{"num_hidden_layers": 15, "hidden_size": 512, "n_experts": 20, "experts_per_token": 3, "d_expert": 128, "d_shared_expert": 0, "hidden_act": "squared_relu", "moe_layers": [0, 1, 2, 3, 4, 5, 6, 7, 8, 9, 10, 11, 12, 13, 14], "router_score": "sigmoid", "normalize_top_k": true, "routed_scale": 1.5, "balance_loss": 0.00107, "balance_bias": true, "init_std_router": 0.0107, "lr_router": 0.000191, "vocab_size": 50257, "norm": "rmsnorm", "norm_eps": 1e-06, "tie_word_embeddings": false, "optimizer": "adamw", "learning_rate": 0.00063, "beta1": 0.95, "beta2": 0.98, "batch_tokens": [32768, 65536, 131072], "max_seq_len": 1024, "train_tokens": 689100000, "max_steps": 9459, "dataset": "wikipedia_en"}
Below are experts of layer 12 (counted from 0) of a mixture-of-experts language model. Rows are named router (the router's row for the expert), up (a neuron's input weights, with its number) and show model dimensions 160-191. Each number is 128 + 32 x the weight over its row's rms, rounded and kept within 0 to 255.
After each expert's rows: "mostly gets" lists some tokens that are sent to it at least half of the time. This comes from a sample of Wikipedia text that the model never trained on.

# expert 13
router [168 106 105 131 180 107 146 120 103 139 119 131  96 122 111 155 132 110 161 141  80 137 127 166 122 140 174  94 122 131 103  81]
up0 [127  97 151 161 139 134 107 157 119 123 151 115 148 161  95 144 177 146 158 116  89 125 160 176 115 115 160 120  91 153 163 165]
up1 [157 107 120 145 142 125 132 150 187 137 110 127 112 124  77 102 121 128 127  87 104 163 203 133  90 140 203 138 122 120  97 190]
up2 [159 166 204 177 136  78 111  93  98 171 161 128  82 160 101 110  81 171 129 128 119 146  92 178  70  96 165 107  52 150 147  65]
up3 [139  98 127 146 161  95 138 139  51 149 102 147 112 137 113 144  88  97 137   0  93 123 102 161  87 121 108 134  51 127  78  88]
up4 [ 99 109 156 102 103 116  74 184 140 113  81 142 112 162 107 114 113 129 164  83  68 141 170 128 142 124 159 119 113 120  50 132]
up5 [136 120 137 114 122 104 116 170 150 120 121 163 135 150  67 119 166  67 123  94  58 103 128 114 129 164 157  89 142 116 154 153]
up6 [ 79 146 120 132 151 149 147 100  39 141  97  83  63 139 142 173  92 213 140  97 116  87 150  99  93  47 134 120 128  98 104 105]
up7 [109 125 148 143 100 162 100 191 187 124 106 126 125 178  88  77 137 141 164 120  95 136  74 135 141 119 201 170 111 143 150 168]
up8 [ 61 164 153 107 160  91 255  69 110 187 149 145 102  93 122 154 176 170 103 135 101 132 145 140 157 133 139 107 193 138 112 132]
up9 [129 150  90 101  74 153 165  62 146 165 121 123 109 138  89 150  80 164 150 150  92 188  76  81 126  63 116  63 157 160  70 129]
mostly gets: " was", " been", " were", " is", " are", " being"

# expert 5
router [137 121 133  68 210  72  84 173 144 128  72 147 131 105 113 145 122 133 164  81 110 110 172 148  68 109 137 165 110  45  59 108]
up0 [150 104 174 103 165  91 190 156 138 108 100 116  67  78 171 154 119 147 111 110 137 141 205 152  99 138  77 172 170 129 130 132]
up1 [150 160 200 101 133  53 106  66 124  75  83 160 141 109 121 156  65 153 150 138 152  93 118 129  96  87 143 151 137 112 114 118]
up2 [132  90 155  65 142 198 169 138 148  96 146  94 131 118  77 101 177 105 101 149 139 164 105 176 139 115  74 197 174 112 129  92]
up3 [103 179 147 149 110 120 120 167 140 201 127  86  91 122  67 153 122  82 179  96 129  37 107 160  94 133 119 158 118 104 103 147]
up4 [139 172 126  97 180  24 139 107 116 178  89  89 127 150  92 189 120 153 107 100 104 138 155 177  72 115 120 160  84 112 133 133]
up5 [149  84  92  91 140 145 141 199 112 142 151 135 172 154 101  90 129 110 121 141 164 103 220 132 135 130 163 103 109  98 181 119]
up6 [101 156 120 100 110 104 100 159 122 186  84 138  60 121  60 136 125 128 121 114 132 125 128 109 140 134 156 140 110  93  99  80]
up7 [129  95 129 106 180 140 130  88 224 141 124 104 154 153 172 160 197 153 131 112 117 125 144 122 150  79 128 182 121  38 101 157]
up8 [112  90  88  79 115 138 108  97 175  94 109 143 113 157  74 103 184  92 154 104  83 119 158 127 119  96 131 139 123 101 117 165]
up9 [ 82 131 130  97 106  52 126 152  51 152 122 120 150 202  57 123 107 142 121 147  81  98 115 138 118 102 108 118 106  99  72 128]
mostly gets: "\".", "ing.", "s.", " by:", "ed.", "es."

# expert 9
router [137  68 147 129 212 132 149 190 133 105 105 152 147 128 118 130 123 100 154  99 137 106 120 127 140 112 168 112  82 117 160 106]
up0 [ 92 144 148 155 188 153 133 153 159 111 128 153 145 171 180 194 136 141 117 153 144 111 160 134 104 208 168 122 102 112 114 112]
up1 [136 106 122  58 159 125  88 145 154 167 121 161 122  67 144 198 101 164 129  32 120 197  97 152 115 148 125 159  34 143 111 163]
up2 [149  54 152 178 141 144 157 153  75 119 131 176 132 120 129 153 148  95 196 131  62 132 112 121 105 164 191 124  91 143 168  72]
up3 [255  88  96 130 161  30 142 161 104 109 149  69  77 111 102 145 144  98 134  96 162  65 136 158 102  90 123 138  84 120 145 132]
up4 [120  91 156 138 113 158 146 141 168 117  88 180 119 163 165  72 110 147 148 137 139 132 161 124 133 158 132 135  87 154  98 133]
up5 [ 93  92 162 120 104 136 155 106 115 132 163 158  41 122 110 125 108 125 121 154 115 123 110 165 112 116 171 115  81 123  73  44]
up6 [129 125 115 139 156 117 165 167 126 162  81 125 150 155  78 156 128 130 193 119 174 120 151 146 126  94 154 110 128  56 138 151]
up7 [171  89  43  89 132 110 198 106 110 138 155 148 142 154 126 114 137 115 153 119 126 104 106  90 138 157 197  44  90  93  85  57]
up8 [131 102 119 134  71 129 155 190 112  78 141 153 159 139 127 111 116 137 211 104  67  85 134  57 162 140 165 152 107 125  94  74]
up9 [130  83 156 156 140 115 123 173 139 118 143 100 105 188  19  97 134  88 150 142  89 120  99 127 119 102 104 118 145 121 112 116]
mostly gets: " TV", " Cup", " Championship", " Disney", " television", " Olympic"

# expert 1
router [ 86 153 153 117 156 171 115 118 143 144 131 131  44 103 189 154  89 130 160 137 153 139 142 151 118 117 150 124 175  86 155 130]
up0 [ 70 149 130 140 177 123 165 165 144 131 129 183  81 107 117 134 143 150 140 130 118 163 130 142  91 153 150  99 144  99 159 104]
up1 [117 148 117 152 123 169 108 112 123 187 170 123 154 152 162 129  80  83 181 121 139 101  93 178 103  60 173 123 109  77 131 145]
up2 [133 138 186 111 121 148 134 151 125 117 157 155 103 120  93 114  77 125 138 137 123 166 111 145 145 130  78 110 116 150 136 175]
up3 [145 169 164  89 125 139  79  43 140 120 110 166 119 116 123  78 114 101 131 148 166 141 104 155 139 101 132 105  75  48 150  98]
up4 [130 144 112 192 151 133  78 118 179 123 135 194 115 107 106 146  63 129 120 108 112 135 130 161  77 119  95 147 179  87 127 161]
up5 [122 135 117  96 141 108 133 118 141 141  91 172 178 101 124 149  74 148 112 131  55 191 141 108 141 135 125  64 124  98 125 159]
up6 [165 147 220  96 161 110  87  96 139 210  76 156 107 162  82 131 132 125 161 136 137 183 117 150 104  98 154 120 127 103  99 132]
up7 [ 93 144  90 107 198  88 124 140  83 152 114 110 123 184 145  78 108 142 107 126 145 144 106 146 129 118 125  91 128 163 111 186]
up8 [155 152 130  78 158 155  99  79 137 145  83 124 111 157 190 126 120 141 124 153 149 172 140  94 110 114 132 132 111  67 101 110]
up9 [159 129 115 130 138 167 120 180 113 193 127 167 114 167 197 196 120 107 120 117 129 150 123 189  87  81 127 139 124 134 123 151]
mostly gets: " Sch", "ö", "ı", " sc", "ž", " gl"

# expert 10
router [140 135 143 120 177 100 136 177 147 151 150  98 110 129 121 117 124 119 111 139 135 128 119 140 118 157 208 138 108  77 188 117]
up0 [127 121 141 107 141 175 109 207 178 133  52 141  92 145 136 115 137  43 121 173 131 132 111 195 142 119  84 123 122 129 103  92]
up1 [148  60 114 106 143 134 138 136  85  55 100 134  80  37 131 172 121 132 157 157  43 139 147  92 137 107 101 125 130  55 156 115]
up2 [163 117  98  32 135 141 153 173 123 182 100 120 106 102  74 139  95  76 172 128 149 103 156  74 124 108 112 102 134  78 152 147]
up3 [ 93 107 159 119 168 114 117 146  96 167 145  80 113  84 108 182 180 141 109 145 120  67 189 133 122 147 110 111 146 117 113 127]
up4 [139 104 207 171 172 158 167 103 118 114 101 111 162 123 127 151 138  91 122  82 129  98 146 173 108  89 136 141 155 185 150 178]
up5 [174 138 110  94 156  93 130 188 147  94 113 121  78  84  78 177 139 106  87 115 137 119 171 150  97 152 158 165  78 149 130 120]
up6 [171  80 104 125 105 116 181  75 165 154 142 137 133  60 112  91 145 119 117 126  66 125 107 145 142 147 146  99 168 128 127 159]
up7 [210 140 128  73 135 143 221 217 179 139 136  67  82  84 155  97 145  84 143 149 123 147 153 129 156 177 200 123 158  67 149 144]
up8 [122  67 105  93 158  84 175 133 165  79 194 127  87 148  80 170 129 203 148 130  46 175 136 112 128 130 176  89 119 147  73 128]
up9 [171 142 173  91 139 107  46 146  84 153  85 129  95  98  78 110 129 112 133 131 125 132  95 193 141 167 135 125 152 167 149 164]
mostly gets: " three", " four", " five", " two", " six", " American"

# expert 8
router [ 91 135 168 147 153 132 218 133 139 151  89 151  98  99 139 156 159 121 180 166  89 131 131 158 163 148 152 146 127 103  64  91]
up0 [ 95  85 175 172 135  93 133 116 107 174  60 127 146  63 155 184 107 130 142 203 111 148  81 169 136 161 128 122 103 132  96 162]
up1 [127 130 125 135 136 119 133 192 127 129 108 179  67 132  89 140 168 108 144  44  97 133 110 101 148 104 149 151 120 144 145 189]
up2 [150 163 230 145 136 173 146 110 123 144 144 109 144 154 149 105 160 161 160 182 103 136 175 121 157 155 150 136 147 154 100 125]
up3 [ 88 147 156 136 170 115 108 113 141 202 139 137 123 136  66 132 141 213 104  99  66  94 158 147 121 115 132 171 123 120 105 135]
up4 [108 149 148 125 101 121 156  46 107 194 165 173  94 145 173 135  81 103 150 127 112 142 146 143  86 173  95 100 111 138 112 153]
up5 [110  89 119 169 160 110 151 147  83 132 163 106 115 167  99 143 202 116 138 175 129 120 125 156 148  83  98 139 154 135 145 113]
up6 [ 96 185 135 107 120 144 166 133 142 112 147 155  75 160 138 116 124  76 193  84 103  67  87 120 109  90  81 110 118 120 153 118]
up7 [157 168 175 138 192 115 116 140 116 149 135 123 102 136  80 148 174  90  79 120 116 139 129 145 169  83 141 191  92 134 134 112]
up8 [110 103 123 170 138 122 123  97 115 118 151 122 187 128 149 145 121 107 144 125 190 151 110 124 182 174 122  85 158 117 169 106]
up9 [226 113 141 112 132 147 164 127  93 150 105  76 110 121 162 129 147  89 175 141 149 158 194 209  90 143 107 132 135 112 132 103]
mostly gets: "In", " in", "The", " during", " between", " Released:"

# expert 4
router [155 144 130  57 214 125 142 150 149 135  98 117 135 116  68 154 114 116 178  74 114 112 115 141  70 126 109 109  87  93 131 157]
up0 [ 96 158 112 164 140 166 125 163 119 128 120 106 122 144  73 170 123  94 103 140  60 117 130 104 112   0  50  92 127 153 137 183]
up1 [ 91 141 129 122  53 170 103 211 150 141 189 174 118 119 137 106 178 115 154 114 126 145 126 187  56 105 141 134 152 133 132 155]
up2 [162  77  86 106 152 154 127 124 134 116 112 136 131  98  88 139 134 171 107 131 138 144  72  70 156 137 141 139 122 120 123 119]
up3 [187 123 111 122 144  73 101 150 143 156  85 119 132  91 121 137 131  93 137 138 101 114 118  80 105 143 128 106 167  78 141 113]
up4 [109 156 116  69 128 123 156 137 120 147 160 128 113  85 186 180  92 155  69 110  86  68 130 103 130  99  48 155 156 128 166 123]
up5 [100 143 171 146 113 136  98  71 154 193 104 130 140  61 123 192 100 118 114 113 132 141 195  93  79 156 147 142 154  84 150 119]
up6 [ 90 137 114  67  78 146 140 184 159 141 144 120 100 109  95 186 120 150 164 111 142  68 110 138  83  85 148  79 146 144 112 104]
up7 [132  57 118  97 134 126 125 148 162 120  57 146 138  61 134  81 108  77 129 182 133 140 120 182  84 128 129 135 133  72 142 113]
up8 [209 163  78 106 173 133 168 143  97 160 124 130  97 192 100 159 131 121 214 131 101 102  89 118 149 152 127 145  77 155 167 154]
up9 [ 85 135  68  71 139 125 158 162 111  52  85 101 110 190 113 197 142  91 197 135 105 136  88 122  85 106 127  83 121  66 194 112]
mostly gets: " who", " they", " but", " would", " not", " he"

# expert 12
router [133  89 166 102  95 122 145 100 147 124  94 120 150 114  74 159 156 127 131 128 167 122 173 144  53  99 115  99 119  71 147 113]
up0 [119  74 137  79 119 104 195  89 224 119 125 111 120 147 107 146  85 137 169 104 122 109 139  55 108 150 103 104 178 107  80  99]
up1 [192 131 174 128 139 114 149 133 190 181 120 221 129  94 156 135 142 104 131 126 150 108 126 104  64 110 202 125 110 122  64 112]
up2 [ 67 112 124 174 109 154 163 173 125 187  99 116 132 142 155 149 117 105 156  72 170  77 108 117 133  53 111  62 143 149 120 150]
up3 [108 162 182  98 115 130 127 167  44 130  96 113 111 127 133 144 166 165 151 143 178 137 148  88 106 124 114 114 133 112 128 155]
up4 [166 166 148 109  89 204  74  91 145 119 101 204  46 141  87 122 160 164 165  95 102 154 141 166 189  97 137 159 117 108  78 152]
up5 [125 165 139 111 127 148  83 108 132 102 150 125  69 154 183 106 131 127  91  92 147 150 148 159 109  91 163  87 164  94 128 115]
up6 [150 125 147 172  94 138 125 146 106 149 110 160 100 156  66 130 128 138 118 137 136 126 159 120 121 115 150 234 122  85 113 153]
up7 [119  63 175  81 160 119 134  91  86 148 117 114 123  92  71 124 106 107 126 107 112 137 132 173  99 109 111 100 173  61 118 126]
up8 [128 104  99 191 152 126  90 111 164 192 135 154  18  86 145 123 130 108 124 133  90 122  83 128 140  78 142 128 135 146  86  46]
up9 [182 137 150 100 120 125 200 154 159 124 130  99 144 124 194 152 200 215 106  99 136 138 125 120  88 145 173 118 179 124 107 117]
mostly gets: " served", " located", " Coordinates:", " born", " (age", " Born:"